Weights of a small mixture-of-experts language model, trained from scratch on English Wikipedia.
Training: a variant of SOAP for the experts, 563M tokens, 8584 steps.
Below are experts of layer 3 (counted from 0) of a mixture-of-experts language model. Rows are named router (the router's row for the expert), gate (a neuron's input weights, with its number), up (a neuron's input weights, with its number) and show model dimensions 0-159. Each number is 500 + 25 x the weight over its row's rms, rounded and kept within 0 to 999. Numbers have three digits each.
After each expert's rows: a language model's description of what the expert responds to. This comes from a sample of Wikipedia text that the model never trained on.

# expert 57
router:454483490513516515487527491502459443542473516569498454548487492483527496529479494466486465503498512536548489493473486511476498504489514474492495445494538495507476518497496498515488523525455510508480467542521488508488478502475499511491517486474500510502466497458525507550511540469482532497507512484493478535501501540485513494482512513524509512516501486486519482522519477495504481481551538483541484488464533452508504518503530468507514519419542463507498465491457479542483488490500451
gate1:480525489532498523549457475474530480485542547534539466476466524500467491462490533520486496467495534488537468485512472528515513542491477509566505493539511488471520498493509509482463556508506522459497485502523482446553507515480498475488523493473492473493487479471559466479469447476499523529455487485501494486512520494526484512483570495477509448517480488491503485470502497484474540498524487477509487534500480515510498502493466481487468491511473499486520471528488488496474487485523502
up1:463550475525450508513489461514511502482509520491487513517453520513487481456524520465448526496498523491534518499500508467478484549511509537542547516514499494479501511507524515466465520487493516528498496505556532493523544538520519460511514529485525474514483478498547489513490462504485505525498488467501502447533516512497491494493542533480508484536444448517477518495469513503480496502493486463497507528541492495479487480490459497452451504482498482478503448546507487492453485480498467
It responds to: Commas, "and", ", and", "as", and plural -s joining clauses and list items, as in "politician and member".

# expert 11
router:454476531488513512481480513499491491512516486491528471524510517483536536483497434476519513523483504507493453515526515463499462505507544499506529521509511488519500533515503488494468515486486509488440489535509485514510461494496525489466478522494473506513503554537458487541521525501493456464487487471481531512522487503462514494471572449484541437485504473468484522578468498492539486487475508507516488458505485478521502520486482523523525514504483487524484462488492489444494525484498491
gate1:452532519487513522534516516486529500492515462461520559505490471489518473557453467521543486479520457498478468491533490492474467492481496542509497485508499538517511499494518481480491477479534495507452516469445514482456483476526525517493487475513503489476500551541464468509512518511512458509491467496500462476500515481505512460502535507522509495517438533475486487479465495480510518514535499480496521462511550514515461561519558498499501497497515487513469499498517472492488454505497488
up1:499490512505464483513506499486532501519532504535492511545486458452529529498510511504537487531539464494524526512527525467463524525472465492442471439480510508491488487491543483491540501488552480484486494498528475543478499489502524494478494450541471538521508500507492515483479507460502459474494549504508503480491523481488458492493538503511509462496565488500503482542494461534525454552511518507485522474467543478526526509515501532494511479484519465502473518488498500510541484481480493
It responds to: Pronouns he, she and auxiliaries has, had, have, plus inner word pieces like le, he, ap in names and words (Carleton, Mitchell, adapted).

# expert 14
router:504468524489511456453470519460533472467500527484489472488550489487452476544464464491509504501474515524469490469499545524493491489498481518464513456516488521431543485498504495499490548522510480532509491512502523489486527487522536547506540531515514529500471491466489479525483517502500448524511480506520528452501526501516522515508553445543513490528520496542480485481499503478463491473462479508546490485524485495539478525529483544519506536488514473487518520518492489474495511501504497
gate1:544485536447482460538496518516487443520522495515521468508499473531477496503489457476482504504436476462522500508503519504499506549523495499482517470479490491490517515492519511469554475529470546486494485496542507499447521508486499512529464508501471535548491482501512456511507481511451488487487516502492480496484505535547530498518508463478512530445520476500505488490559514496500525467515529526468500522501497495537486505529509488478513531524542534467502439499532496492459524475482519
up1:491542502498527485474430520482486494513518502489509504481477511520507499457522502476508499497486523537482509484520511475482484560478505491469437473487517492502464467487464471516498520514527466488525484532502495491549500528521491501501538495482510483516485499504436481466529507509434448490505466476517511482475494521454516509512546545468525467525482549542476496520457522535522482530478495519480525457520531521484459502491469483491526486516494536524523522522474478534512473505500503
It responds to: Suffix pieces that complete words before of or a comma, such as -ative in Representative, -ary, -ian, -ime in Prime.

# expert 54
router:474513469497479502529505515519470510499518525525478468520516465536478473520482476498461475482490480468473513425512503459465474478483538544501522503503548525442516503551480480476503533485517513509495511503510557501525550510508555508486547526482484485493502493547471451518474513510493478536450488490507508506504485506453493448489503493536511460516506468533493493495487474489515522478498497500520504472506494507525527504540469481492522527460539525543496482508474464464480511510504498
gate1:461475480542527498498493496494506489495482499461533510474495580501448471474533467545483497519479497512494522495495505512492508478487471473496538522525508532498476504536472501489508521540518507506511480562463481484494515476503499540507535519482514486474511525464495515536440511514532541519543456442514487452536504480500515498533533490475495514487469490520516520473514521465490535495486515476525480490529526517494492515564500523489450493516487465495524456498522493470531470494518510
up1:479495438510499472468534527492472472510514519478488479502475504462510524476511486494483466544462513527504514518547533445488523504500531500504478521511485525489490472496473487475517525509531509529472554530553511555568550486478477511506524536485514454475488520490509528483506550478511492461486498506497471477505488472515452515493496501514487513507509475553477469505511520500501503532503505537501503548501524495556526479474509476498510505465472477463506484477491542496521455489485472
It responds to: Word-internal pieces or, ar, al, el, er, ur, our, as in act-or, lab-our, Miss-ou-ri, plus name starts Mar, Car, Dou.

# expert 27
router:501475507525499423442497512488524501514514596507451509509506518492492488491516541498518465484468490493553501475533487526470521505453486521491514517489503504491539504482515477480511515492495456506516474488482485473541530475492552490470532483457486540507518480510522471521502539499493495472497461498501482530504482513502532488515501480476483494521529483487502501519487504471497506474499476511459467476508490475547489501540453528525465510465477452482524491470481555452477508498509496
gate0:448512549501497515529473481492487493499487455512483504509501485516500469480517557503516490507464536431518459516500507474501549499517524510544510537494544425511504523452495472498509544510510484496511466477528465522502477504517511539517514455480516541510507481480511467524518486477527512507527493513492530494501522506499481460491435489455499460510494483491520526563491531506483529492514451490467522492505494482508530469503504500516464544503513476498500510493508518491442486478504528
up0:504508485499475499519506533524494477480508461509495528503481516512502539538495476446522476518497510481498540488477516513534465472511461528500532477495468477512475512481511484516524542505478518501465492517472471503545486497504513468511475470479511508449499471476530493558500418486539527474509470499499537462452561492505487509482491482524470470512489525508476467484464540505506489506497476485485442474489477514495484490499457501445512522546460457480490471511517510531496522483478485
It responds to: Abstract-noun endings like -ation, -ity, -ance, -ography closing a word, and "time" in "at the time".

# expert 45
router:492480531509508493524510520485501466510498500561518471481489475538513485478498501475535505462496497508502503515474478522518527540465566509516529473551497524406526492530528490541571531568477442497513482540457502527459523492499560484472504494515495509498459505500484508498526514483535492531483516490528481501493484509490498475492501465521513535500489501502498531498523484481514473499527491489480495468464490493521486493499531509487483515470503488498484494480497502526494486483428524
gate1:508490495468512464468528519565477483533467521527500543498508469482493509481493477501479487485486464470478476545474533531464474475500532488472513533463494481474491513465518522523508505470519467469518448507540529483491504486467516476507439541524535521482480518482508521470495530475519482514503482542520476475507488541506506548486497482482483513538551474555522487487510449498510505475485538511509512535517531502512533455481497500485493480454533498485491534530475490487501506479530496
up1:533480542527495525508482527484524453505515475499509494450487494557544495511479518485502473543554490493512497500493534533487530503464509453563494517481511554486484480518518504469467483530499496462505505505475522505513499495486498528500507484491517479503491502481498550495499476481525483525479544516488507498465499517554532485487552469477444508518495506518527483496494533509525504521487492473522451470507471510494519489465532476418493528525475498498446492482489511518536533509504538
It responds to: The function words of, the, of the, The, in the, at the, from, for, as in "many of the".

# expert 23
router:497478521511488484519530517486526483495492506550515512513528484514508493473513471493495524504483522462501444469491516502496513496489497504490529488517502528456513510550518488472497501454489507477458472483478548493523505486529500487443480437511454541537501516526469494490510488478522535495447477548525469514468492477500489470521498522494483464546547456445473515555482482482514483485494477487470509458499528477503524527481479528531530486520522537530496503509486509476500481439510482
gate1:525469559478491492481473512464534492518483480490491525527503514514476532504447456489519528561475498493511488546511529513474498479495482491479505501481485496505479511508496449490521506522495501536460480502468484483478469507551517539520511505534498531505487500529493513495540496532529490484463494490516542518538478503533498508446493448468505523486507488535469468485504501491486486455512486502476492497508540502516478500515512470499561477522481515533497590534489535457484509484462523
up1:516506466563503496495476502484506499461465473574515538476514497505516472431489510486508518491506526517511523518497454476506556519503512495551501551474499466519510506496490512463494476499490497459536514470476475491464448488513479482497523478506542492511532478495541508539543485523509490550506497459500480460516477532500476465493484479487529474510499521529505497550489515494492510501494480503488473494511507447440515475478487450490513527492503488525512481511504510462494442494492511
It responds to: Word-opening consonant pieces such as l, r, gr, fl, cl, pl, often after prepositions, as in replaced, granted, cluster.

# expert 42
router:470490527479460510505490513478506467497541545517486460446500511523438518470472477502496515465470496541440491503483502519533526491504479503519478477572478475497498527525512436531511495472520502492482482521476542492524458478442544511520473534464497531509488501484511475523460532516541512473499486522513530513516513510513494538499521529486524511520502480512523494492519487493491499465464513480494494491507552464522459539531492537513513521494482505505510484492495488466489448505480479
gate1:529480523529510510468492472482476466506495531501468472489550563476480540459508491505470530508528496492492497521461463464519505516506480481478508497472462495518528478491490514522520492490490468487456444504476495534514519521523492433504499446497498555504511517480494502449532541480494495523524524453510492500544484541504469525479542494495543484479500502489455532469496532503523495493486524457487486476500510545487469475535514534495476505510534517493531501496471500529493493495448503
up1:514541460473501541472474506491535492482526460522517510569518476531542451469528509451504505525518502553505533476507496521524516473495504528500498468494510553510479500491560491524478517500494490506519521502495515486512511495475553478503479501483507487481475480493491515499490497457470514509493482508503449515481483473501457455503486486485544477543532489508508500464532443503494501549486454529492479496506489472512509545506535496526512517509482529526496485517533527464513493495433531
It responds to: Word-final suffixes like ish, est, ly, able, and nationality words, as in Scott-ish, par-ish, American, Canadian.

# expert 19
router:476497489454510534466510518519493475517511486489495490528529471521491473485534441500496510475492523494450468472489546506467525477504554509493504510483458514524518526546483470478517482516496495501522492549519485473532471506500504507503479512490497488523450514449532483483467477518493472498495466512513509491546453541545488551435483538519483523493530483505503548533446512500520505498500500476473484506474558514529509532490515509499471545521518478496491466511486482457502527493495490
gate1:494503474487501526525497474495499508522502485516503523521529459490501451492480466501486507511459550482538512478481484543471507489504511488506487479423505494526510530517495521467532516510479504504488508537504463497520447483502542474514503489514447492494495499481475523493479472509495499489484475498484482513525458504491488476450451534489583477494484509528549504522494555494539520527491459522443496470455468453518549479498496485498480476508485520478498471505523503515477545489510524
up1:475507503512499434510545519483528467472490479497490470480483510478533504476515519495543501531570465504512529518531501476520490543532518557503518493480491489453477469452478495540462560522501484504502502474501539515496534483522449520486506508463519503514518474477514512484522499513544495522487519515505515498457515515482502502501519492542447519510444459502464476495514494500470484484524515473498511535519516497445467480545509504456468488499482512510506484487512504494504485450511528
It responds to: Adverb suffixes and endings like -ly, -ely and inherently, plus the function words was, not, would and un- in running prose.

# expert 28
router:478466506507467482498518549486482486512522484518517486515485507455498540484493483424527543488474515490482510502498503509541517512505545525505530489516456494514493501505502474527523503539471454513467500503471483501496466470524520523448514491501498544500491500477511480513510472511491493523454496516492481421544474532532489493434507509517512507532518516477507482565474498493503484496519523508508491509502518528528488574501517554479510551512526497531533489515478544514484494487501515
gate1:536467475484521468532501499505516535458489516520461477538509504487488512489511475460484494507483477521475460506494467485471505512519498499463551500519449510524506445495474516534524521540488476508521473484488504500521489481537478527458540501490491479493477543458498529500496520568491500517445525494496479509493510514539511438510503461559514510493491490453462524522494501459489466500547511502493474530501454517508504539505511517466463509513504479511497501501526494465457527508535521
up1:531460481519509442504514470502474527489476523479472494515504478507493488514508486456507520480502522525453504484537459467508512516498455501466485510516457511477522478504486496487504513507476474525541491488497518529524507498493415525498511509533517495486526553479508502500490521520473505506494508466537502488526515506516497517531521512544503488500527512458470535517508482498469487496538502566498477499515489483488499546535533507480465512556521480499544528489527502509426511563502455
It responds to: Prepositions and short adverbs following a verb or participle, such as in the, on, from, into, just, south, now.

# expert 0
router:493500540535516550478508509525487464543460463549518469477460483461541504467502472491500537483485495441463475472476523475500515539484542510502526472470502538483493534519475525515505556558462473518498500498474510477511479514481473521480521487533479488503485532484501499542515499483542512504507492534481497506489461510478541481490491536528461492497491492491486528460531506481493477457521517497549478476489535477516491492523462491487529501506501504485511477498482530542477511453525503
gate1:508505527473482533488477525506474504500522523465460540461484482495511486507513436496505531514493511537485527468514484508515502493509519510487550468551481520502514484520488546517502496491523483469515439477525517504496535518487463455494493487488515490473493519494448468508452503497476498516506484498475453499556478538468483470445513525498494500502500500498502499493486474497528495434508529535474494482516472500554486524507497467520533500480495549483546503506530479529430484484530484
up1:500529512507474524516557510540481511496500503480466539500512469463478516510532475515515499534515544499496532513523478512475511482473472462502515531503518513483513509510491501461488515518485482495518516473474495514490514529484506529521492441517513449466489494511543481493488496475453447488533496504490447513514522476484504496511530479515515475490499516526473478430520472512454492446505454570485546462531498483506514495476513528485487487452538481487502484493481479504482513477566479
It responds to: First pieces of words after a space, often capitalized, like N-ote, Reg-ency, Nov-a, col, For, On, in lists and infoboxes.

# expert 53
router:488519522460468502515491481522491496485540464490440488475522494494505547479468469472521543520488483506487489492515523509522491514504508497480553457519495492478490507522510474482523495498478489506514484453510491506521538486502504504468491459477518508507491531500484480471496547509503436478486427494512501469521496526515515515433522515554460507513497466502453537511495497491524470487521499434510487483496514486530478503539490514522539486457500504496523518474477517505448462452463475
gate1:482514552544493537521482528501485486473525527493490496480490518492494500504523451503477558531530518546459519523474509516528505503489528462508474534514509550490483533503508479523501454496535496555487500540468515497477501506531471515506503531511525518468503495468501503451463480461491486506450460514471464520555492505517495485504549485486505530512500479536451508499520531515488525513469518494532491494500496481580482502463493508476505518484534510489527528502473487472534492470470502
up1:496468538473508461523514468520461487499513509470510486545526504464471471476502518492498472491443503450528502514509515502501517467464460517470477509475467471512531489481490522495488541509501492507530444494512502493537506500472496489463542510523512521502508544502535493497501505500546538521516557455515516523484504488522503523543450521485488451508516541520550562487504545518490488476518489480498519494502480518495528491532528471467521499507518465460511534498480502539512499459532504
It responds to: Determiners and adjectives like the, this, new, own, same, part, plus word-completing pieces such as -ous, -ance, result, review.

# expert 41
router:483464499509499490493500543507489466479515469500440464498527514514504505461512482466518518495512509512557474502505535480495547465512507488462522490506569519516512502519507508513508457469511502474484498492462526473491451485508497495468443540519499485521470481493499447500494475508534482496526475504496535501538509537479544502499517468509520504509529491488533531489503486498456497461593517478489451499486526515484532517495464551479456524502529508484506459482492510506497480474495491
gate0:510485500519506487492478500474512520481488496485450513525509492478468512497547478492481484510503521507499489477518550457505473485467500516492472525497524534471482478514461565460517488478495483485555519554501520488530508513525497501503498523482539520449518546537501480506491532475477446526439502461488512496553499485473485499533484497503517528489443510515478470514465498523474517505504516489524454512558524488487486529458485512500482502502497480494554518473497502485459487465481551
up0:486460522521479549492495490521477496506536487490505555520477539538491502478514459499488491489529473519554506501480528459501516523492520486494459469488487501476496513502550510508491443477467449503490511533497494464553524503511486483465519522528528480466474543495493473495525454472481456495491511484523513497490504467555503493488562476523498485528516535494540455494427474507502505501477484556514496472491499473507506476483534506541494491496493499521480519468504503545520488486492497
It responds to: Single consonants and short fragments inside words, such as n, m, t, b, k, f, as in filmmaker, untitled, Erskine.